Weights of a small mixture-of-experts language model, trained from scratch on English Wikipedia.
Size: 13 layers, width 320, vocabulary 2164, 84.1M parameters.
Experts: 48 experts in each of 13 layers, 112 squared ReGLU neurons an expert, 3 picks a token, a softmax router.
Training: a variant of Muon for the experts, 366M tokens, 7932 steps.
Below are experts of layer 5 (counted from 0) of a mixture-of-experts language model. Rows are named router (the router's row for the expert), gate (a neuron's input weights, with its number), up (a neuron's input weights, with its number) and show model dimensions 80-119. Each number is 500 + 50 x the weight over its row's rms, rounded and kept within 0 to 999. Numbers have three digits each.
After each expert's rows: a language model's description of what the expert responds to. This comes from a sample of Wikipedia text that the model never trained on.

# expert 23
router:486473483468427551475490528399459543625509484390515536471394539541407583404483485480556528510465422572439540538470461435
gate0:553485456477460463454459514494491498560519404423507506448455476406492580500499480519523484461452509481551490523529480409
up0:490422539462524485459440531424487554505531420360378580510499539456462570479594491546523456524439488488487509550507496568
gate1:500368485473527459569517530561468465465531475523486485573540529486509574497497552513460558485490512493503534486392440475
up1:472560539488415500560495506472524510502584556440550490478441425556535599561560502513491542555475556609493539450601472413
gate2:442511490541507479469502576499434446572511428567592545434602416440479609423466511590483541479465523570453514453395498519
up2:575507553420532526537500445449517590466493612395448480520485545527415419504454436453519443483519502481488453556592497503
gate3:568488391584465465416480443489490573445510518460505592506435534600438565461482346613468553477404498494506533566516527510
up3:434500573414518508535481584475539451532489568531512395496587489507533455513523600437475460512577530538496465461505484499
gate4:487454428500411535504477522498520438538457566510468540533481457401483433411534573444494453499520379456485467557457523498
up4:507572454570595503512522543497465534515556434484551443493525482603531530593489484546537475488509582498469538524492510521
gate5:505441501518509419429493393458427452517537503533541451412482462421425479447486524510509629427517433559421490459497541544
up5:499561511490447573532515593538531498444515524467478521561548525609531564526548469502516363579533555414619518544532452469
What it handles: Years and discourse connectives. Year digits like 2018–19 and 1775, plus connectives completing "However", "For example", "As a result", "although".

# expert 17
router:480488455468481527475493536418473489585501494401500497479422469593446610364478459454528472499514462528519509557435480488
gate0:434535469450547471568440542512554527440533510548513619585546420514416553550466510488492511511441468519439436433528461476
up0:504571572518485402471542524498555496487495470509507508527583356536437517498485654515556495511481525511514495508521523453
gate1:534447498485473485484515517495522522482485426502402517590500449533561530468426486531539519476578543481532587492458474469
up1:506533538469561516563480539539429401532523468522435519483468388499611514458438546563525518385593593530556605451425473554
gate2:487396499530542531492585549522484478497537490442578426494484590441443496545495536505402418520571526493534523561404532500
up2:528550487520524486484450461474463535499474481613415527487546445527543453485564429575585551533417483495537510470579404471
gate3:530495451581495495495512553596560635492492461509517479495456477452426520505462576455482467429508563539484493468499424518
up3:584499464509470442521503478469458509528437461503474477455486442515539556598551538472492602475478580489480489498453554598
gate4:522478460467494521530496541474432556404398518496568603428525506451530527424485580466518484446445413535425573386500511461
up4:430553478560485498482470507519460517524582424478437447516529570569488454482469430530478515528497528389542452539489429438
gate5:547376438535544526544449495466483517448502438438556590596501559496419562472523533548517477493536485540558491545509520575
up5:540424433468552528405488531436482418452496543531518632528514569500607461473506528555480560440538535507599555562510543531
What it handles: Scores and table separators. Dashes in scores and records (1–6, 1–8–1), table pipes and spaces before numbers in sports and results tables.

# expert 30
router:459549511454542540414513507375471543584447478445433478466439479515438566389457462470587436501475419478473443507434436499
gate0:482532582479468546547517468485453515514491494404473499446477424562470498452551470560430441487540491544523481491494508423
up0:496470408613484437462514541495508471479450546547509491554519536494555501564441529408572569543415517456481518541537478539
gate1:382435452541462569458531502467601454443607460488486447550455537487543511492475491513489479520501420544486459493465541499
up1:522563429458597385460518544532493525562505564521467501524464416509482571526510428473628522415495507473470503500608446570
gate2:476540509543440481550523584590465512460512571534421462532430479485453517535429397553514425456553603430577471438494527471
up2:516464590550420609471526486506430460510485493573478474496451550523447531571422525475456443519505421448510602456508480455
gate3:473526531472529477485579530547487493446494458450432527545491502438407510528514467475468484489577502372520538476508527490
up3:519444495463428488449426454484445546484492488542509497441563493576581540531489503513505416485498450554567494545494508505
gate4:509458544473572439537483511533461498480431578506452444534520506527453434500461460381456420557564400588488500433444563489
up4:491602472505430506498478559538512457500552420483456537495439464525600521504444473529499483578465567439531479541544455555
gate5:521387458526445498439436506536492487583503410618447546545500569542462490469630506559477562483455550527420425478512593485
up5:563496546509537471569538593471569483502420560444506553460464501487502598482486518388541494568437404486616566514515537541
What it handles: Time and place prepositions. Sentence-opening In, On, After, and near, around, along before dates or places, plus pipes and digits in results tables.

# expert 15
router:526512482439487573470489495422523581595507474406503507490444560573415587471484468487514491509470405614497465541435438472
gate0:544490511511509535496536444464426496565502500419410501495553533518438560511470455449474473484478441516426581576491513467
up0:509520494574469499475461481428496414573475502542423553551438453530490576513515450522437495492421582453558600462468431469
gate1:453594543524554419432445482478528554506522566459511486450545530556404596582538522420457569502542503545597566523552573514
up1:531480526438482386522403443557427550472478401527543568372530508573427542405562557450506539462576493463514534585487468533
gate2:443534528487577495492424432580481472538500449461455492523522465452379486521475505519486422516387406478493600443521420548
up2:548471432466487505604508441469426484551552461434437479526551487529484454581486473491499418518463478531473483408489458512
gate3:479538509447518482564410513485493529496502520492420514468605388605521488446522523472508474475485541511487509479513433434
up3:527538546443508541564528492527505548546484451466453541485532458498472406462516525461536442550487516556496467525499463472
gate4:414472525474591578507542533487553470534515501531503399462528461469460583532534468489484577491498437516492555531525384441
up4:537531499514391426487404515478478567508491515492501559580488532477504424515427564506439435576525569462532456487481595517
gate5:462449548600508554527580506506430564552531533521403516551508461518531548470498515486494484560486409544345532486436423493
up5:479486536448537453463540530479461514496537501530514562529516555462530469515492512504535539427503481473453438493437436491
What it handles: Dates, numbers, verb endings. Digits in years and dates, month names like June and May, spaces before ordinals, and verb endings such as enact-ed, rem-ove.

# expert 39
router:467516479480450549449525486439488486579484447407528521411436582605476626383511421469578494512487446496500486492462480419
gate0:565493503572509512498538462552484467536455516569456422489533476437475588546539516443597570467516523434504516542490555501
up0:566531530551487525454455459456439501489459524516483498417545499452467628550512514493529518443476505442542476580483483438
gate1:506497554489560520457512466490490579400440533460520478566587524521471570484535511534505451518555510550411462530546446501
up1:467553421585467526511514494534506541566532479578470504457517476501514490494473527512558519575445539408577494450437490457
gate2:477497445529577486479529507502519457494496541529563575560483490447463535508475492492502436519437478500429481562468470502
up2:588547445562488523466524506387411493524561556527529448430483454419473474537493489560563475458486463506442456488518495460
gate3:479460564437448540390493491503466522447511628515454442451510573529443525502569434480480465540503483488511580563520481529
up3:521422556549508529399454509474382537511552523525390559505522524401561549462523551456469533521523432490440435456514507508
gate4:496463501581463448464516513430456567510488454401489491505540492486528546534524497581488498475525480427490511429521433458
up4:455512463531547536505585500449539514441383540470530424504590553493528409575467568555518483451564536631545465452529461533
gate5:573466470524528460442494443441553535481518416489521424524373553552494552451474433515519485540479405502617476530484502571
up5:563434475496532548434459378417563549498496455467520465518521510525538579467432477522485569535522408563619592551499501491
What it handles: Section breaks and place names. Heading markers like ==, paragraph breaks, place endings like -shire, County, Carol-ina, and participle endings like nicknam-ed, challeng-ing.

# expert 21
router:481498536431513525486476489445478494598566444386497545438437495598392583434491445487540504531521443503534483512453447518
gate0:416476515562556604475475437459475567461534440491524495521554551461395525372508555594476544520463454459466607524551538490
up0:457470504587506524481491467491443537452543411482506435549502593473445474474463495534479481570399501476531635494595501538
gate1:543495562523525476481573506481507493528575571483464484600506501542509446497537411436534508517611565403520444518571519422
up1:497445521447494560495527438423516512551478572458489471527433511603434486522450548467563520498549556423523433534510464491
gate2:525506493451540521583514456503568571501478487350558502470613443462417568495432490522475416453544545480526534588488437449
up2:485515480494530576527514434433474455506502495516492540480532470393432426596535497546480507510446480481470532550522484546
gate3:495599461539467477432484466503535552567422522419509495470488522443395487507494537439432540547546450419486406604546480488
up3:560534442471423504529469498486534509533461535473508599514470555429473553434524560554483502578510556468425453581530504482
gate4:594556484464453568422561478513528407618539469469564543481472594535515434552447470491541458470478463444480516472488559548
up4:558571491544496506462498413431520400542469487490520484400515496495526385421546414527475516504412445467524518494452445517
gate5:470464519483511440456520407584489560529511475465481533571509419630488587419481499508416501419437428438481384514558491500
up5:520443580492468483476497451568415547537552502554562456544492523563499533440527506582404430389492471412435498528610549492
What it handles: Word suffixes in prose. Suffix pieces completing words in narrative prose, such as ction, ment, ted, ved, ution, plus that, by, and and.

# expert 34
router:503505527466481517447517480405499482574521481388516526449392550537473606408477451476568522532480459541503452511497452454
gate0:503442504426369444471509521507344540416602521443478475509485481563511499566472518453480460508478418444451469500455441463
up0:448507492590536540512467444480574508597400410543488542499571538442450531423553473530534525438492561538557524492531581542
gate1:530459614486508491552586470578449452472454455497503479494488537472441588511425487469545575510466525527588456487434472522
up1:489554401544585583455547492389526496406544571496418520551493523544589458541475532483547512481502444574503532557604493530
gate2:482548457486525554451452382551487484481574464511552517447550501531439488430439453461494400526513466493489489515443616503
up2:538484537482424410553554560476545493546492562434466494542417454488564490524532525543475523545481522511467508458540394508
gate3:518415521522647413526475388425523515505491532496482695476445522502497510479478503472496498576437518539461514406431524499
up3:476535525617506483533515461568441466445485493464518435458471438385544524475537519387566561529484604459427544504448472496
gate4:462433504532464555560449474422434471537531441436491464477465545567453502562509492501455494533458561501493477472507475485
up4:534504554450448440401524450470570444489522493448469451504500505564491513481452556392607469495519454497479540506442554412
gate5:580481408543550504455459503532417595537501446616554529470462526426516608566613435543512553444558532464571499478444432535
up5:568407409488494495515494484534478555564532532546487432448465559419421579600607459487445493456508533450510428499387498529
What it handles: Word starts after spaces. First letters or pieces of words after a space, such as C-oward, M-inogue, int-roduces, plus announced, published, College, University.

# expert 20
router:442510559457502560440493514411503545568544497409500482465446562597460548358487408487533498498495451601534486552437470451
gate0:496451436465495417473559496516541519377469483487421435519422433406492471492523455494502473510573529573557498528496484541
up0:522483519543562579470526451423455520577524513521578468486591534495516503574505453519448483484435529410485531418522527440
gate1:487519454462510421413574466517494675524537454466532537554597512486435517553514513501435473546479525401460478439603534470
up1:522483520602516500525422488463528431556440544499439537479452444494459552436410494501485514522419439532517538460416461432
gate2:511446401522527500625553454574545524525472467536619457417571469516480532488489469458539432470420427471464477521526542460
up2:515481521500543475447509529541519406457538490460453383540419429471544432532507476437514473500451548368497506497505473490
gate3:433563520423427518449399489460538521485517543480457435443530418500486519410509565493452514487437493497493419559480412535
up3:633480463534508526539588458446513469474495427559478549544448531500469484576525521472569502501582430570505623452480493492
gate4:452522495509511471467519509447561403528453391576546448482477404479434582500443512600443439456407579442503584469499481525
up4:515453503458438493584449422508484583466550593404477517491510552531566485510559495404559590533519464569496373515475547478
gate5:502511473499565536470513507478486482395494458551504454517491531493453557521546488530529589545554498490521459485546440559
up5:506498512434408597514517462464419459501495527416435500497539415506523543522541433523481510510545375553445480462516534391
What it handles: Mixed function and fragments. Separators, spaces, " was", " in", "'s" and mid-name fragments, often near coordinates or tables, such as Voy-ag-er.

# expert 7
router:478478512429544493414445534414511527552470506408499465486470545543435559346456416537534499539516430531467505483415413435
gate0:537545479492487492414535479539488498519542448452487515529481450508485555461502411596542420504527529471514556455578396461
up0:478555533470489384457579559542424456488541481482456460662523515479477518433490517548465534536483486486425455653510395505
gate1:474488504583465467411459461496457429535393552414512478580567452494475599464436556584485519534535506529478502500527435479
up1:477458438537398447386449527456490457554425589489567471547561465586482462443535591533474455541480591522501474506533486467
gate2:486483587443529528525490523496414503489534304502507494484508566344437523519386496510533536493530474475583456482454465476
up2:463520451487440503504541500504524483484442656473508488455548488568550469454555515508430458496529515525391528529594500490
gate3:608414508465500402400544480549410592552536473504613505570438502445587523481525486524536519479529519570514579489502445431
up3:577470484445489465397564520541470513506465470473553494546435493441554463465504489530508598460541543585507517470493485482
gate4:565509515463426476525528469469571427481532493485506512416599498432479556469488515536520517526518583429526421509486490475
up4:474479529506529536507546562550483553507536557459540484564429581610477442524562512457526522468483421552589531517552491580
gate5:534497530541527414445472452427540470461495503577484475530574553608417502506497514527429578509546458528449546524393480513
up5:429552413470530621527500498612520523561504458440499488499449466432518522487517484438633451477472505520477421456627507507
What it handles: Clause-ending punctuation. Sentence-final periods and commas ending clauses in narrative prose, plus conjunctions like when, until, but, though, e.g. "at the club."

# expert 33
router:432503547481491556441499497454428599608505500416506497482455496544422600390460478521542491486525477536464495531433446448
gate0:534487505482494570550549488529488444472530479611556482464520478453413508416524515422473444441496484478505493612413435547
up0:509518535512535475491480480442532597477455422497446501504439488588529412511457521507503493472601487524511531489484529520
gate1:488445528475418582542552490461553568562499508455525505509516542500577526553482455506539546472492521474426580576533536567
up1:523530452467525457436487567524491438430486500542450517490502454514411477411533515469436491542503479565546447431476453429
gate2:573559576585481463564514535511516608578554522473485503538510425466430531466494477566527408470461606497522522577472504440
up2:421408466417458540434429447457452429458433436530477502539482579531554506496463556451516563601522364536468469463492511566
gate3:547447490509592363480537569513428540492394438558483546455569570486474489572486475465412386620436533557519508480541465474
up3:485550493485427614577448468474504520549608485509541513411450462504454489459507510503576584404556521446491505527400528514
gate4:502495576452448433516399521451512500524465449471493464501552535516478569443537535468522387449489547519449561489464547514
up4:504537427507524532532570524536414527447568531558478555504543525458545475594492463578457555511525485481513418553576446537
gate5:409465553531477540447635439400549570498553496496455576532501497560495523485526586511500567484459587450487560564501493470
up5:485434415552451543507575417480484376497545526582459468585497479485596491507521504556566478496555491499556457412448510509
What it handles: Table header fragments. Tokens in table cells and headers of sports and music charts, such as Statistics, Pos., Chart, Away, and pipe separators.

# expert 38
router:530535517457440583494481492465570412534474582456508448462490556560469622484431415541479398542442520529525470499415501435
gate0:509421441480517484522470499481533486576447439512499535395438465532468584409414530592470400597516518533494442502523501440
up0:397536544500465484426498489534451529541537524530459547486535506483478496607581431380574594449468522420572615481513519547
gate1:553523592496547518509579429441443526430545439434494489552476442451462617476511501586513506576435496487553447508481483445
up1:553488637535567505493576416541500462479500452455498514529524498495472544508474461608496547516501530475545473462426474505
gate2:560537436466446504540464525473541519463553498476518498441559506552546498496552475502454609424546558544528574512455495545
up2:462455524523529495459529486486500442544535564550489508521408499453498450520340532458498468548521460431473486512589485422
gate3:586547473545550500501548413492548428506396502431583542456597502457444587463487549479447468606467546492541544509513493460
up3:404564556524477473525462564516480583520452542552425462489443449448505447447483460442536537480530438563435472586406407536
gate4:561525491499503531507602408547429466515519475472534527525433432487469591505461489566544442561509469451470407486553529505
up4:595535481534521551493570471531438470477533426494554520539444460513430595463463489512522446587536460470467442472568539510
gate5:599555477449525458480594508498471450612530566467525489470504497501522578471429478410469560494527502535494474479444550477
up5:589492430428537491461540451495583571509524550517461516489411438528534547450416463512481589566472498558452467475493505532
What it handles: Colons and label separators. Colons after infobox-style labels such as Genre:, NBA draft:, Mode:, colons in times like 7:02, and pipes between table numbers.

# expert 13
router:462526502497474549474507508444478498601506500416479511459412509626451579388450472551497498500444472509492499533492393480
gate0:462550470583498385454487520505448450518423481517511402576477437465527461624485570604491484523418399421481528561490489488
up0:560493495472467471542563488494495527517652555522499535416481464481461561414497457437532491515557530570448523444476544493
gate1:509525516529589472487564436484469530488487530500528443439479371461426461431497482449530450514458523451528535562560402478
up1:477522470449483490485504553544558496497503394463443464564548675533522488590492550556516546407516509551510530479528484619
gate2:543512471519418542467436525411491536486524503440564407530437511506454555455559426470498410421572484527518523443434533470
up2:547478515481637450495523450542488403535551495536486510488583467456577554486496574543487602507501482567560455487519526509
gate3:526482468444458430464527467504538556589500512508564445467539423487435519486475445552532533508467443546529479410457485540
up3:423556551497480545540457469533466479512515465468455491548430449493534535519561532432496488448431583502448463513528541496
gate4:608586451499556442468492452497508556551472575577423498591566439507409566509512516421569480558447461462466545520511535482
up4:540473441520524425541486397460572580540499584461505496509489386526433521540588527541464463385501476443513432511582427500
gate5:486563376471436561507470492533484549565516449547471426481447447529527491485484467420531545473488509465451472525520518515
up5:515428460577454498530515552441510453395534458484544565471547552435459440564522489511481524455482554548499491432477538579
What it handles: Sports rosters and biographies. Tokens in sports squad tables and biographies, such as team names (Reds, Molde), positions like DF, country codes like USA, and He.

# expert 24
router:488520530495461538437533502436504495558544505388499536465463537585414564395512455474527492500450392503509512537459428473
gate0:451508468510513471489517465540367565511482489460494499493549546492461539560551518513432425489457424443582577521559546513
up0:502487507430557526497429480453550499473478568488466573502492500454467485508484539501517477544498497512433469435387449462
gate1:453462443439457403480427501524512484460566552421468429540454469549473519509531451507529487452593540552566410622523547434
up1:531462550551544478587460534431413487477494491553503550517486538466497598503566548501437507563394535503472537425529428523
gate2:419540457572515523517512550598511476566466460577515574504484466454553516570578423498458384495438450444534487495547521450
up2:566483529468485369460502499442496519504546569464475477531501558541471431455379565453583656514494559528454481509432414438
gate3:415492490538469493449457518511436547400474477513478497517520439512515514512460454490458498529499491444538528448572522480
up3:455488526602562494448497495550479474432473495529513420465608444397537505456500508470570498410517506491521528382519537446
gate4:533490366565416463541522445444497485479401549550452504418571437548481518471405552509545478446404502430562482443483616513
up4:446445556484445503518551433482450463457395547534422483508602444499524522515453458446524459495480493352459335539512579512
gate5:567459507489460397478501587593458471467533443496500536532637492532498524533553422451518377546449432462437424526445476489
up5:511498487450554436510476537564486516399503474482456595505548485561579508500490486579516344544493517473460524510390518469
What it handles: Sports table cells. Pipes, dashes, scores and accented-letter bytes in sports results tables, plus words like match, title, medal, game.

# expert 4
router:507492498433514519459451461437474506569476499442490510483443529632444580364476435458557505516437492555498542495406497444
gate0:613631571414485544524496568461514419522569476497523514480495628533423506544504497444445627477486476513398480510496474510
up0:523579560411535468493506546489441417467579521505562534356491565504480500534541467518478544494515550464431456559461448555
gate1:460487491409566495426536452483396434476412417446581500482513466500459508573468453572564519514487552495526559518483469469
up1:496564488580428514600456500452498550488611534573460477474547506561550548510524571436439524466510463538512447505535478576
gate2:550533458519474495480641588511517497512479575408441542426493514457456472488507459477566472517484545519368553553373472473
up2:558550448533467457530635581512523504460443541412440541423495534451432466522479448508595460524459511530366544538399458494
gate3:454501546469541424391509436578521480522512406585623552489527482526412514433458460454426514478566431498542550543571549434
up3:485529520415531448416513417560551443484506462603671578511518470525470539471449435480349468535584448517524574595553528452
gate4:513494527551429513490484482427552479504528411453486510574477513546488493487605498532484490600533525486575463528482442483
up4:474512482482464530562604507459423450509519429449409444422453603545482538467451592520468549513485513528482496530526503555
gate5:505589416516483442492505560502483571565486458450514585557544467542488621508442527480478511615546484568476481448407495559
up5:570613454448496441472472522425479536578448494488518506560547506571488534460501505389530514631561487555431475379440508511
What it handles: Table cell name pieces. Word pieces and digits inside names or numbers in wiki table cells and lists, such as Brech-in, H-an-son, 4-0.8.

# expert 18
router:492500479479478553426425469391453545579520454440495516470459545574436600386437438486526504521521428557539512465466487522
gate0:525497463498475506459512551454498526437510444534490563460514495411474539491534564458406542592474452457515464494541493465
up0:480555529496590519508478375516470435465535506457408566545537520481538476490394602535614485416469587507538464486430502513
gate1:529497467544550453655623523497520471556563517537506478497449526499439478462492536454508576518450499454445546481420535472
up1:453480471444473451562553526578572548491511504488425471484477564392415533444463517492571457521368430494501444577560465541
gate2:387508565461471582573472539572372455399470505475499593607490540471497540543476448504508496518540593574431451515512484477
up2:403508546495520576547480557571462435418433559507522567588495493508462533473513440439540529481505515572501470504534491458
gate3:493577444496541513492504427526485526503448358515533455522408515502375526516436509490516597536440545553520541467503528502
up3:519468493450447576396578495517466497609468528534478500482524476521476479503599478499486389566528517424468526459514552562
gate4:541527421456526507565453495485550501514538454524478472538475500484526589411529449512573541481464552473511561495565474459
up4:448505582480448478491499529488556651571467472518507615490572498450448439496526519372479427476482508454528444533526492525
gate5:563464496499572459489429367491664545555608447481437531480516465481553516404538471535386587493456508546508476555490492493
up5:546450507509541450508433421472623523549496450560470437496473542466557500410561495469379529493456538490461404469489523470
What it handles: Directions, punctuation, table cells. Compass words such as south, north, west, plus commas, closing quotes and semicolons in lists, and pipes and spaces in tables.

# expert 3
router:458451468471482520465465481425428504586486470369472545473413487503448581392472442472511469534454437518505516516464455467
gate0:453537456538545559438468574597460467552553512521469487542521501474510534487448552550516474533554537515577504465506453483
up0:541482568502499422535564490384579527472410498494468513531458514500446505511553472499528530468489445453442541521487515557
gate1:504527548501443425487463512468478460520430489471556538516518474390478520513498532485458428578533529491489539522460508508
up1:559485545477467432486452496430481511545426511490557530505525540396504546455507502491414436560506495426512522552449508477
gate2:415555533420496520551518468452538501512382436551521432588494447534501551441419475420570418516464493459410540549443523549
up2:504526523429518530500506529502486513526396492572484459577459438577517511501470486476508407529553511459407518583402561563
gate3:535465520466476537499524507485541543543526531458472481534508410529423481459546482460513488601542327536571535538540537502
up3:515606562581390529458473547432464513457540560470521530532541471545436555459464459468529491458523506457508432586547391498
gate4:508580514601571459400515445492546466436519538449507534527561430424452495410472603450536510535388515537496566468481544408
up4:519585533512602494450543400492504462443444561466479472500560450499442530400461532464499452597370503499559484501525469454
gate5:500449578487500555561532425471602498414524501452443573628494440416485558475455547509448457481523575409501491556480459477
up5:471568473534526454481585494560349512521551514480630471424495579572541469457517488477563427488520507575463486451577520495
What it handles: Table cells and numbers. Digits, spaces and short codes inside pipe-delimited tables and lists, e.g. score cells, abbreviations like TP, ABC, US, CA.

# expert 31
router:486546514483475560513452442409494482588515537368477515418386516571446592395521478421476471513500446556500480494456447477
gate0:446502529499556538518457495566477455440487502452438419574512571471435516423590628498497533592452593443606477499602497476
up0:632472529518505546462502527452498517607473500483512534547459528559498564542480465577618378445573515544463498464426488534
gate1:473463480546493577499563402554432573495425547518416489505482516547426525486439429517457507421474579446514497554534508516
up1:547576441454479474560446594467563449501561461509538522486509514499535539421510508503556465529513443582459496489476504450
gate2:503487432486415643466447503568499419500515465565525485454440478488453495472401466574472543504544493471478571459431508445
up2:483530525520556386398553491533543493538525473444501515539441580505503500572597519378534499530555508474571454527585501524
gate3:490501506492397486474499487551480515473457392488444482503535458490551529415513485468545525514561506565453469466409431518
up3:625510495490563531514458480524568488534502518434552549507479512573490542581477557592421491519506475567493503512581550541
gate4:506493518388499480474486528595438490527533588555503555528479499366524588508484519463502536630526455514493525462437465498
up4:501498511371504504487471573532399494524471581565477579516451532319532556491538471453474571576597493532549537496465518470
gate5:497547479441451496537544519395530556527525493500485567440463507543448595487418458469408537562529458497568486539450509460
up5:475561488509491483504558566426557593577497503463450501410480554549483544472443542458429571523503459495468505529476493476
What it handles: Noun endings for institutions. Endings and nouns naming fields and institutions, e.g. University, college, econom-ics, Instit-ution, Airl-ines, school, club, country.

# expert 46
router:486513535470507563492517530475532478590524513450489464485434493584435581426452451498533474462445442477519510569450447462
gate0:475524474415531561540491528564485512485586436511453508455575481501377534469497557438439428549554453538539505508482527533
up0:533441546601421477471468490448419458450430472456564490531438501446655429489550534475498536404535576510448501487529466458
gate1:476513543532488478512459492520507461557484491511478480517403551468413526550553443473425391503508455537570515582420518558
up1:463495475452514559490525492530457498446505499468540526477643478555588528437444550477577539477535553433459475425576506422
gate2:549461577521599503454549432502513469511507488542555545513494485530435591430435536530555597639554451537460505550526465565
up2:564368559534530472530541564559465514482496531433537485574496492548515538460586527452427584562569498585571561540500570481
gate3:548551547435457480497440526499490500515419444412457372479495526483537541480590486454503582521553561517454553507485497485
up3:492489451482565437522457459430460515508552467509415448515438477483521458592380418493491485452442466507528540494482561539
gate4:543500509483509444483519433551391480594620515494525503604497511579479575575605517580605537467530560535534694546434512458
up4:478577447532463494514486516483463486507423467486449557418529468484503394430453516494402580434483503480547430493526480522
gate5:504533477551486608511497442593504431496545557589534577464490439451527493520536518522498460484496426521517633572446494425
up5:567506511447510549454456493462423441450510532458535550463444494532579463486447496540486596573568449554411472468491516452
What it handles: Word-ending pieces after stems. Second pieces of words such as wr-ong, m-us-ical, stat-us, complain-ts, cov-ers, plus list hyphens and sentence-opening On.

# expert 37
router:489496532388565444517482492572474551418481528566423482520537426441606459615511506530474551526598519497450521443535567478
gate0:439416489489606533502513518445546667440515527518437390453506505515453504524547550497438486485422406482549476557514595543
up0:502505478439535580451491526476511596417447532513497416464532547435503586510496531444523511467503394529468491556523502554
gate1:524483538358510454501441548489581546473597495538526538458490477495534536533498459462476407491542479468447481571569429554
up1:451494556398506505429425547443462545487571478478505526454530507514485471563440475520452474564449429459515499518528553522
gate2:530417493545574566572440434556518562541542529509442596468440438527512596540531589472534540471549492519475558482466468525
up2:530510495461437507497484551575458421483588426428475538574518551511481369491548464573443511549501487480434479539493484491
gate3:546603478435545458515480566465434504485510465428547504570514361360506487553479478613527526562455568527535548435490533515
up3:426538495516520528531496437541553540606446608402452537470547512513508379567584577529590543454565556534479432508430466570
gate4:541457489446613455498463485554547533415504552507435491486483412510489408473420582513477501494560478408532503429490552560
up4:518467493571478506519493591584515505462498550615454465459423608507488495494503548479475511506416541456505443449491483388
gate5:458486534501496481420557495465507561476477512503441589420557529427393490538396530496460529475513522477559465463502522446
up5:464528458456443513544470530487491503557539557486504509546455449536493454510625472510592486461474502501429517521492378545
What it handles: Vowel-consonant stems. Word-stem pieces beginning with a vowel after an initial consonant, such as op in copy and adopt, ap in map, orn, arg.

# expert 41
router:522465475508458564403547460404467474604515498369510515443412496545417618362494465471551429509486430565496535527384467484
gate0:446391373505520488456621509473544467408586459463522543424610604482436534546561500476581434412514527478439575538531419541
up0:556452391534508618478581442476499473422549475499546475501521650523376619505545546481487491475494501400399504534575435489
gate1:505611466536520462461454471560553463529520497456412511481485503461430524517514568520498463440614550552432502540428518531
up1:513593427523529505417480473495527461527515511446435478510478501499435515529504612496519388505580542552467546583408464531
gate2:454479475502536489528501452497417467550588500495573461530544514481468482525457402354492531540480505522475523596475518511
up2:475533484482527494477472465441447428579545475500590422472609513491484521475475422451557489585527496515487610539444501483
gate3:530578482489344510440485465549464551532534526572488422492483504491534466499502418474515524491478562495427574540451448437
up3:448489496541580515576587469482492433557478464438543550498481493471535500461517587482543492527472419508572457520537554508
gate4:563497495464463457443491626451382539527509511469554524539510600524425531468557506411483506522557563460572487485437513470
up4:432397508421553443528525553395431478546538514499539618526455548469543590427548567492469510538555488435492514540498511472
gate5:518451517503425500466516538501560524578454527483447532489478485553509551508474524521471523546514445447465498497418505544
up5:487455467502448515451465480478553488525458513538447503503480467548552549491461535569489499543497460481493495506480499569
What it handles: Capital letters and digits. Single capital letters and leading digits after a space or bracket, such as F in MF and Faso, W in Windows, 1 in 1771.

# expert 9
router:447455552496464571474535495363508512513509436427528490444417537537442578396515476529572486510478464583481497531470423459
gate0:507530434499485477568507466557602564527386482543514505457494440591542589547592429516492415452507507499580512491551571537
up0:481531451519519536537477460548538541542399484507509481446463429601522544556569416559498381464485472508587505530542544532
gate1:511460631500484481520481509537433459517541415520491484593515537519453511484514522385540521487450465476506513440542527491
up1:432508530440456505490582560502582495430513477481518468500650565513518521510543524493546538564499467648496420479521481444
gate2:430508486533479423502501474528457478519486420413579452473510568485409492522499442431405486483528513503395575540549519397
up2:579461543459512552488523531494540484483462552527394552539493425501588473464486551567566535537485452560626441446475479541
gate3:477450480544534452484596506545457462460567530508433561481604484507520518398476490431511537609507429493536454543441491426
up3:557541490472546604554458527413566386576477484497530460417438480464510548562560474524482508441474545517460456457545492544
gate4:460601501488475463534516513514487502613528608471480466523433543526514494485445516492532561471470506485485546440333358425
up4:459625424532455495535515467477544474516509593479465429579431459545493583574465582445542553452426530425501559487399450528
gate5:472391585436534500513514548539347437464505462511508515471567432465496564560494568565499555521486508530428454447533544464
up5:525534499507623511507497535481373512456519478529544580522476413533485554554434419542438592524417492460481439488519475506
What it handles: Mid-word letters, common prepositions. Mid-word pieces in descriptive prose, such as g in categorized, t in hunting, ck in rocky, plus in, the, of.

# expert 44
router:461515539499507577461550523423475437588500509386461526537426482548425601388514502498508533487520465508485508521406463448
gate0:452547516511437440502515582493468481577570436513533523529497489546526601589533558515471561457482488474483501607454530500
up0:498442463480554534493518443488509523409432537512536505424543607517483396415453475486512498563536471480468510426505477512
gate1:593501448504518468455438475475462466496574535509480374400546575502515561499593521475473449581534430517411538491432514447
up1:382504559488496493553574544541531562506416441502558683563472466487486461531449444550542527423447573518593444551546477569
gate2:521514512503382497516524519578531439489464492523539501577495499499425469430602515448554526521585461575522511575506505452
up2:512503495509560482426530421492520451490493546511484448504484562523564458484415527449407509545418557482490508506484473564
gate3:498540459534475556557491488595373597520512537496434495484501412502538552475522536443588474453455449499425511426432481446
up3:500433410503549569522472510559461547498475534524493545510479533594527540562624618486468470530379521513441470400440422543
gate4:473518511538608488527468456560530486516535457548448542546473482583485516480540472505465444519546534490495385487465470540
up4:510504573473524497570431532492448525490493528484457522480488517486484448387473557617424468482507546499536498544472525456
gate5:474536473583444473454620528527584468479536509490531435561594562426487512562507538463547533508400515525581465463495491508
up5:522625403519474504497482557458608437479478557436515509544534546499442567564545492541587540438466520475532494435477517514
What it handles: Mid-word consonant clusters. Middle word pieces like arter, il, ph, ok inside words, and spaces or pipes before numbers in tables.